Weights of a small mixture-of-experts language model, trained from scratch on English Wikipedia.
Size: 16 layers, width 384, vocabulary 36141, 84.9M parameters.
Experts: 32 SwiGLU neurons an expert, 8 picks a token.
Training: a variant of Muon for the experts, 432M tokens, 9510 steps.
Below are experts of layer 11 (counted from 0) of a mixture-of-experts language model. Rows are named router (the router's row for the expert), gate (a neuron's input weights, with its number), up (a neuron's input weights, with its number), down (a neuron's output weights, with its number) and show model dimensions 0-95. Each number is 128 + 24 x the weight over its row's rms, rounded and kept within 0 to 255.
After each expert's rows: a language model's description of what the expert responds to; "gets" lists some tokens that make up at least twice as much of what it gets as of all text. This comes from a sample of Wikipedia text that the model never trained on. Tokens count by the router's weight.

# expert 7
router [138 117 166 124 173 106 111 139 151  85 148 110  89 119 147 161 137 140 110 134 196 124 114 156 172 109 174 108 126 131 126 154 136 129 118 135 101 123  97 102 122  91  86 131 116 156 146  96  66 151 155  92 129  92 115 177 146 154 121 106 134  96  81 114 119 105 113 153  99 127  94 130 154 126 125 127 121 124 114 100 149  94 131 158 138 141 100 144 130 106 116  97  80 150 114 108]
gate2 [139 105 133 155 155 107 135 139  94 104 158 123 112 105 135 136 119 115 136 154 115 161 139  98 129  79 144 127 135 139 131 131 104 135 152 148  96 138 128  87 158 103 142 172 190 168 135 122 159 139 130 134 151  91  98 124 126 149 142 130 149 111 148 111 130 147 114 143 110 117 134 111 122 127 122 116 148 122 143 155 147 123 145 133 137 148 126 135 135 143  94 115 133 145 150 147]
up2 [ 92 129  96 101 156 125 157  77 129  91 129 108 133 144 127 124 141 144  85 135  96 134 133 118 122 115 122 158  96 162 171 103 129 125 105 158 144  87 141 189 139  94 124 133 102  85 146 136  91  78 127 136 113 123 110 152 136  93 112 162 115 148  89 141 107 106  93 138 161 116 116 145 149 149 169 132  82 149  95 127 138 142 127 120 115 117 102 105 123 110  80 134 119 139 133 141]
down2 [131 149 111  85 108 109 139 135 120 109 137 125 138 101  66 116 130 131 150 142 135 138 117 121 140 153 174 151 150 102 121  95 113 147 128 130 113 136 153 113 172  94 118  77 161 102 155 125 109 127 160 148 111 157 131 115 128 118 113 115 112 129 143 149 141 129 145 150 130  98 148 150 121 152 151 143 153 132 160 148 118 105 131 148 148  91 130 146 143 136 129 142 136 110 139 128]
What it handles: Vehicles and military hardware. Words and separators in texts on aircraft, engines, cars, boats and military units, such as Model, engine, kW, Battalion, Regiment.
gets: " |", ";", " was", ")\n", " Air", " were"

# expert 15
router [141 110 137 124 143  99 167 121  85  53 106 131 120 155 151  96 134 131 120 132 128 104 123 123 128 116 148 123 173 152 113 140 171 184 137 149 119 144  88 169 155  92  98 153 145 127 150 111 145  99 161 134  86  89 117 149 105 142 124 104 162 149 114 161 134 136 144 118  97 112 123 128 125 103 137 125 129 149  88 133  90 117 137 154 130 138 162 122 155 143 154 134 135 132 135 132]
gate0 [ 93 163 131 112 154 120 166 135  95 129 104  63 157  95 145  70 131 114 166 134 157 155 167  88 128 105 121 130  97 109 130 145 157 156 153 136 118 146 130 134 131 118 107 130 150  97 135 122 181 108 141 124 136 157 156 166 129 111 140  89 104 117  96 190 100 135  98 116 110 132 122 123 112 137 112  69 144 118 110 102 140 143 129 124 135 113 145 134 115 134 136 117  91 122 149 131]
up0 [ 95 125 106 107  87 129  79 132 114 115 105 139 185  93 144 170  81 100  78  96 135 120 136 125 140 135  97 100 119 111 128 141 105 156 134 105  89 142  88 111 109 132 141 153 146 103 125  99 143 140 103 118 142 153 121 134  92 117 163 138 135 105 161 183 139 123  90 152 110 104 137 118 123 101 119 114 116 143 121 123 144 129 122 127 168 142 128 105 119 129 130 131 129 124 107 159]
down0 [169 150 157 149 102 154 172  86 129 159 103 159 132 137 154 146  94 173 151 117 156 151 136  86  92 117 114 116 136 130 103 121 161  86 132 150 131 141 104 140 116 110 116 176 114 117 112 107 127 158 128 128 123 132 181 103 102 166 120 150 180 118 127 147 125 142 133 170 103 134 137 109 184 107 132 103 135 170 180 121  92 146 138 169 124 128 154 133 130 138 179 128  94 110 163 144]
What it handles: Biography opening words. Articles and verbs in opening sentences of biographies (is an American footballer, played as), list dashes, and Thai script characters.
gets: " a", "-", " and", " was", " as", " is"

# expert 16
router [ 90 141 187 132 142 142  98 139 167 125 129 130  43 145 189 120 118 136 159 143 121 137  93 153 173 124 166 125 127 167 101  69 159 122 106 170 101 170 117 143 154 138 129 148 135 142 116 112 143 145 144 104 111 109 136 151 146 203 122 139 125  88 148 137 109  97 128 144 104 131  97 151 133 146 137 125 151 137 112 124 142 139 121 132 120 145 110 133  88 129 193 131 154 129 105 117]
gate2 [139  92 156 149 109 110 156 109 149 165 105 144  95 126 159  97 102 128 186 161 134  92 118 156 131 165 144 128 140 153 114 129 160 154 137 113 144 132  78 160 129  89 160 155 124 129  94 141 129 140 133 136 138 140 150 147 130 119 140  83 133 100 164 121 119  77 127 156 114 108  96 133  90 142 115  77 154 127 120 164 176 102 129 115 115 112 125  98 160 122 144 137 191 147 127 104]
up2 [ 97 159 119 123 164  96 151 118 126 132 101 142 116 122 117 136 143 114 118 125 125  95 155 128  96 132 127  90  70 128 155 108 110 110 137 131  94 135 119 140 167  90 162 112 119 145 115  91 110 183  73  77 150 139 123  67 165 136 150 119 126 124 114  95 129  98 146 139 125 108 122 105 121 114  92 153 138 141  85 176  97 111  98 104 116 187 133 127 136 110 129 126 183 115 118 144]
down2 [118 162 138 106 141 149 137 180 139 147 118 169 137 118 104 129 133  85 145 129 128 117 132 150  69 140  95 171  91 103 132 123 114 104 162 168 161 188 170 122 142 110 176 155 150 128 177 113 116  99 104 139 125 150  89 128  81  74 119 150 117 170 166 100 151 133 136 169 112 139 106 133 115 118 165 111 116 129 114 110 136 101 135  77  94  67 106 155 155 144 132 134  70 139 142 134]
What it handles: Be verbs, league names. Forms of be (was, is, were), verbs like released and returned, and capitalized words inside league or organization names, e.g. National Football League.
gets: " was", " is", " were", " be", " been", " released"

# expert 51
router [ 96 139 148 118 112 116 138 131 183 104 140 112 108 131 135 117 131 105 127 120 141  85 123 168 126 142 139 118 125 155 103 125 129 164 165 144 121 156 123 129 155  82 121 133 163 131 142  72 160 158 124 143 136 138 134 172 138 165 104 170 128 156  39 155 134 141 107 117 100 138 142 149 163 106 124 112 111 121  98 147 136 158 112 157 126 123  92 122 101 100 145 128 138 141 114  84]
gate0 [115 122 122 166 101 137 151 145 154 151 135 118 149 152  91 106 143 112 120  79 102 175 118 146 128 132 170 141  80 121 132 143 165 152 121 160 137 117 133 119 117 114 144  69 105 132 112 151 118 183 146  89 178  92  87 123 136 100 138  85 118 122 102 140 135 143  98 162  96 165 178 163 140 147 121 133 116 153 142 187 158 112 145 137 119 148 126 117 153 142 130  82 123 164 107  31]
up0 [119 117 165 141 105 122 109 120 104 113 170  94 147 152 132 141 106 130 118 154 111 109 125 128 121 133 147 140 125 118 134 125 133 169 141 124 150 153 138 100 113 108 137 157 126 135 115 100 103 118 111 102 132 123 139 101  93 135 182  71 126 116 140 150 147 158 164 128 114 121 116 106 111 105 138 127 126 156 177 116 129 152 162 125 141 121 139 154  96 132 166 146 111 172 198 141]
down0 [148 124 164 162 129 122 145 115 103 119 119 102 107 155 138 107 114 121 142 114 104 151 118 178 153  87 155 113 154 125 151 130 117 138 136 105 148 133  98 113 127 105 103 147 126  98 121  94 141  82 123 186 104 120  85 101 157 126  84 129 117 137 101 105 107 125 110 142 121 153 118 146 124  94 100 117 145 157 125 131 113 134 171  96  91 110 167 101  93 187 125 121 119  80 139 114]
What it handles: Table cells, verbs. Table pipes after header or score cells, commas and conjunctions, and participles like released, published, proposed, used.
gets: " |", ",", " and", " on", " for", ")"

# expert 53
router [109 169 116 126 134  62 134  81 140 138 161  90  87 104 141 124 132 121 131 111 125 105  91 161 147 106 114 115 108 132 123 101 130 145 150  93 110 134 123 148 145 103  98 160 110 129 148 133 149 112 144 162 125 112 129 139 136  90 139 104 127 105 110 112 183 135 157 137 103 153 118 175 110 129 104 132 140 134 114 147 124 123  87 145 118 158 121 120  68 144 158 130 140 158 115  95]
gate0 [ 89 150 104  77 136 157 140 106  90 121 115 139 114 143  96 113 119 154 134 150 147 117 102 117 154 135 100 122 132 104 130  94 121 124 131  97 119 149 138 182 128  66  85 141 153 114 118 163 112 124 109 133 137 101 105  72 126 172 122  74 128 132 114 110 169 122 142 131 121 123 106 108 172 155 129 151 128 160  91 158 137 132 109 128 155 130 143 146 114 107 131 107 141 155 134 138]
up0 [131 133 137 143 109 130 152 160 178 159 144 129 133 141 118 154 149 121 177 137 135 150 133 120 117  97 157 113 156 109 158 150 113 128 111 130 152 122 175 144 144 117 171 148 149 115 126 140 121 135 147 121 149 134 157 163 127 134 113 134 163 132 163 148 168 159 167 128 178 118 156 143 118 116 116 108 133 111 108 120 118 126 138 132 152 167 131 148 146 158 114 162 110 122 150 107]
down0 [111 130 146 150 102 138 146 113 106 120 151 122 105 111 106 107 155 145 119  89 150 126 178 152 136 104 130 150 116 137 146 122 140 134  85 151 163 122 156 132 117 129 175  95 143 110 133 104 115  71 128 179 139  96 139 150 103 102 174 152 130 132 133  98 142 146 158 147 135 133 135  89  92 107 115 109 161 100 125 131 114 126 152  84 139 121 139 123  98 101 145 104 115 145 111 135]
What it handles: Mid-word syllable pieces. Word-internal fragments and prefixes of long or rare words, such as ie in chieftain, ante in portmanteau, non, co, re, pro.
gets: " \"", "1", " be", " is", " I", " was"

# expert 49
router [107 152 125  96 123  89 127 150 160 153 119 131 146 144 148 120 135 131 168 173 193 125 122 124 108 111 138 110 131 148 135 126 159 163 114 126  98 106 145 115 132 101 136 165 133 150 159  98 130 138 180 124 127 142 130 181 146 148 178 105 152  86 106 134 184 143 147 107 116 111 105 128 106 104 132 123 177 170 121 127 180 103 112 133 150 166 159 103 124 153 150 115 147 139 100 150]
gate0 [133 159 135  78 160 150 163 144 126 158 135 143 133 108 144  96 155 124 125 128 155 115 120 104 104 100 144  79 124 105 103 137 113 144 177 140 121 109 106 144 145 139 172 160 123 136  94 177 146 120 121 118 118 118 105 134 126 128 112 128 153 100 132 118  96 141 100 154 117 102 140 103  93 139 174 112 126 133 136 158 119 142 103 116 121 132 191 152 175 162 118 126 162 162 135  98]
up0 [138 155 137 172 150 157 162 168 137 133 121 132  96  63  97 162 153  98 125 121 159 155 150 181 127 135  90 119 112 124 165 108 154 159 115 107 137 142  97 170 132 181 150 124 174 118 127  75 167 155 122 115  96 120 112 120 144  80 111 113 104 120  94 139 137  98 160 115 114 137 154 151 160 156 152 133 120 101 106 156 119 134 145 124 130 154 161 110 138 125 119  80 112 147 146 136]
down0 [136 138 120 120 150  85 133  92 172 166  78 122 124 113 122 130 142  85 132 124 117 123  86 100 141 146 123 113 124 148 139  56 154 130 111 147 113 145 151 117 116  91 112 126 156 128  97  72 137 131 162 145 179 105 185  98 181 135 122  94 128 121 136 134 126 110 117 161  77 170 174  96 130 143 154 108 151 167  97 138 108  88 121 143 146 101 142 146  90 135  99 119 143 107 119 132]
What it handles: Table headers and markers. Table separator rows, "(key)" notes, sentence openers In, See, The, plus Preceded/Succeeded and score digits in results tables.
gets: "1", "2", "S", "A", "In", " |\n"

# expert 36
router [143 147 177  72 139 120 130 115 111 136 167  96 124 171 128  92 112 123 104 112 143 117 138 118 174 102 114 114 104 137 124  93 132 184 140 118 160 141 124 143 157  79  95 153 162 133 136 104  97 133 117 125  86 123  92 149 126 168 132 117 153 159  97 141 145 122 161 126 138 101 125 162 121  98 140 144 177 140 144 136 169 128 110 102 154 134 132 148 113  97 174 126 127 121 156 150]
gate0 [110  88 117 135 135 132 175 106 115 147 148  93 142 124 150 106 129 166 138 113 142 156 135 169 125 129 109 115 163 100 128 132  79 123 127 130 148  64 139 119 141  81 107 108 131 130 100 136 118 142 101 143 129 129 100  94 157 129 113 130 154 158  95 145 105 138 112 109 100 125  87 119 199 113 167 142 134 118 165 163 170 139 128 141 136 150 128 139 171 161  91 108 102 126 147 127]
up0 [134 117 122 112 157 126 114 123 149 167 182 122 108 125 100 173 146 151 138  99 109 154 139 152 141 153 141 187 175 110 146 108 106 152 142 100 130 122 148 130 123  83 168 127  94 117 121 109 112 153 166 122  99 151 104 136 115  89 116 112  83  87 119 172 116 139 132 132 105  88 128 105 115  67 135  76 145 153 139 133  92 135 128  84 144  88 140 125 106  75 127 141 112  85 139 175]
down0 [104 115 137 144  92  73 145 145 148  94 121 144  89  67 109 138 150 122 146 138 158 134 108 179  82 160 160 153 126  79 150 151 152 157 202 111 143 122 145  88 128 127 103 159 141 124 160 122 113 178 107 145 158 119 115 112 105 176 172 101 105 163 124 126 134 139 104 129 139 144 131 129 137 134 167 125 135 164 140  98 121 187 112 133 132 137  87 118 143  99 150 134 132 139 129  99]
What it handles: Structural delimiters. Opening parentheses, quotes, list dashes, line breaks, section header markers and row-ending pipes that structure lists, tables and headings.
gets: " (", "\n", "-", " \"", " |\n", "\n\n"

# expert 19
router [118 115 155 100 140  49 145 124 110  95 139  76  99 144 128 161 126 136 160 128 114 135 143 158 150 134 121  94 146 171  88 112 156 125  93 111 119 148 139 155 128 118 157 127 130 167 110 118 107 117 147 131 112  74  88 143 123 152 115 150 140  74 102 109 151 142 136 109 103 100 167 132 109 142 148 144 116 133 153 149 106 151 139 131 110 128 101 104 112 168 166 128 157 122 128 119]
gate0 [130 127 159 136 172 121 154  84 161  89 115 116 114 105 150 159 130 112  92 116 135  86 116  99 153 142 134 124 130 145 137 118 106 104 173 114 147 157 129 156 129 120 148 195 146 126 133 129 128 132 135 110 130 173 159 131 163 119  92 133 180 139 143 101 139 108 149 141 110 135  89 119 113 162 155 122  58 138 153 161  96 129 142 131 131 141 170 126 141 138 150 139 125 115 129 181]
up0 [ 96 137 107 118  88 145 177 140 115 120  96 133 117 169 151 136 114 134 111 155  98 153 102 125  92 100 131  96 118 162 141 123 155 153 125 152 136 151 151 127  92 121 147  99 108 125 127 160 108 161 158 136 105 141 150 115 116 103 150  83 107 131  88 121 141 103 131 123 142 121 104 143  95 128 113 137 116 136 104 138 124 164 128 122 125 101 120 122  92 148 106 151 132 150 118 137]
down0 [115 128 133 173  78 125 133 156 129 131 112 130 174 123 138  96 144 155 156 120  90  91 117  94 108 121 111 157 127  89 156 173 136  95 139 111 154 139 138 139 108 108 112 151 145 107 115 127 118 146 105 130 134 150 128 141 103 147 128 182 111 148 166 136 141 149 110 133 164 132  97 121 120 136  87  96 137 114  92 153 120 121 121 179 133 150 151 134 152 122 115 122  71  72 105  80]
What it handles: Taxonomy and year digits. Biological taxonomy text with family suffixes and ranks (idae, Phylum, species, ensis), plus middle digits of years like 2017, 1906.
gets: " ", "0", "9", "′", "us", " species"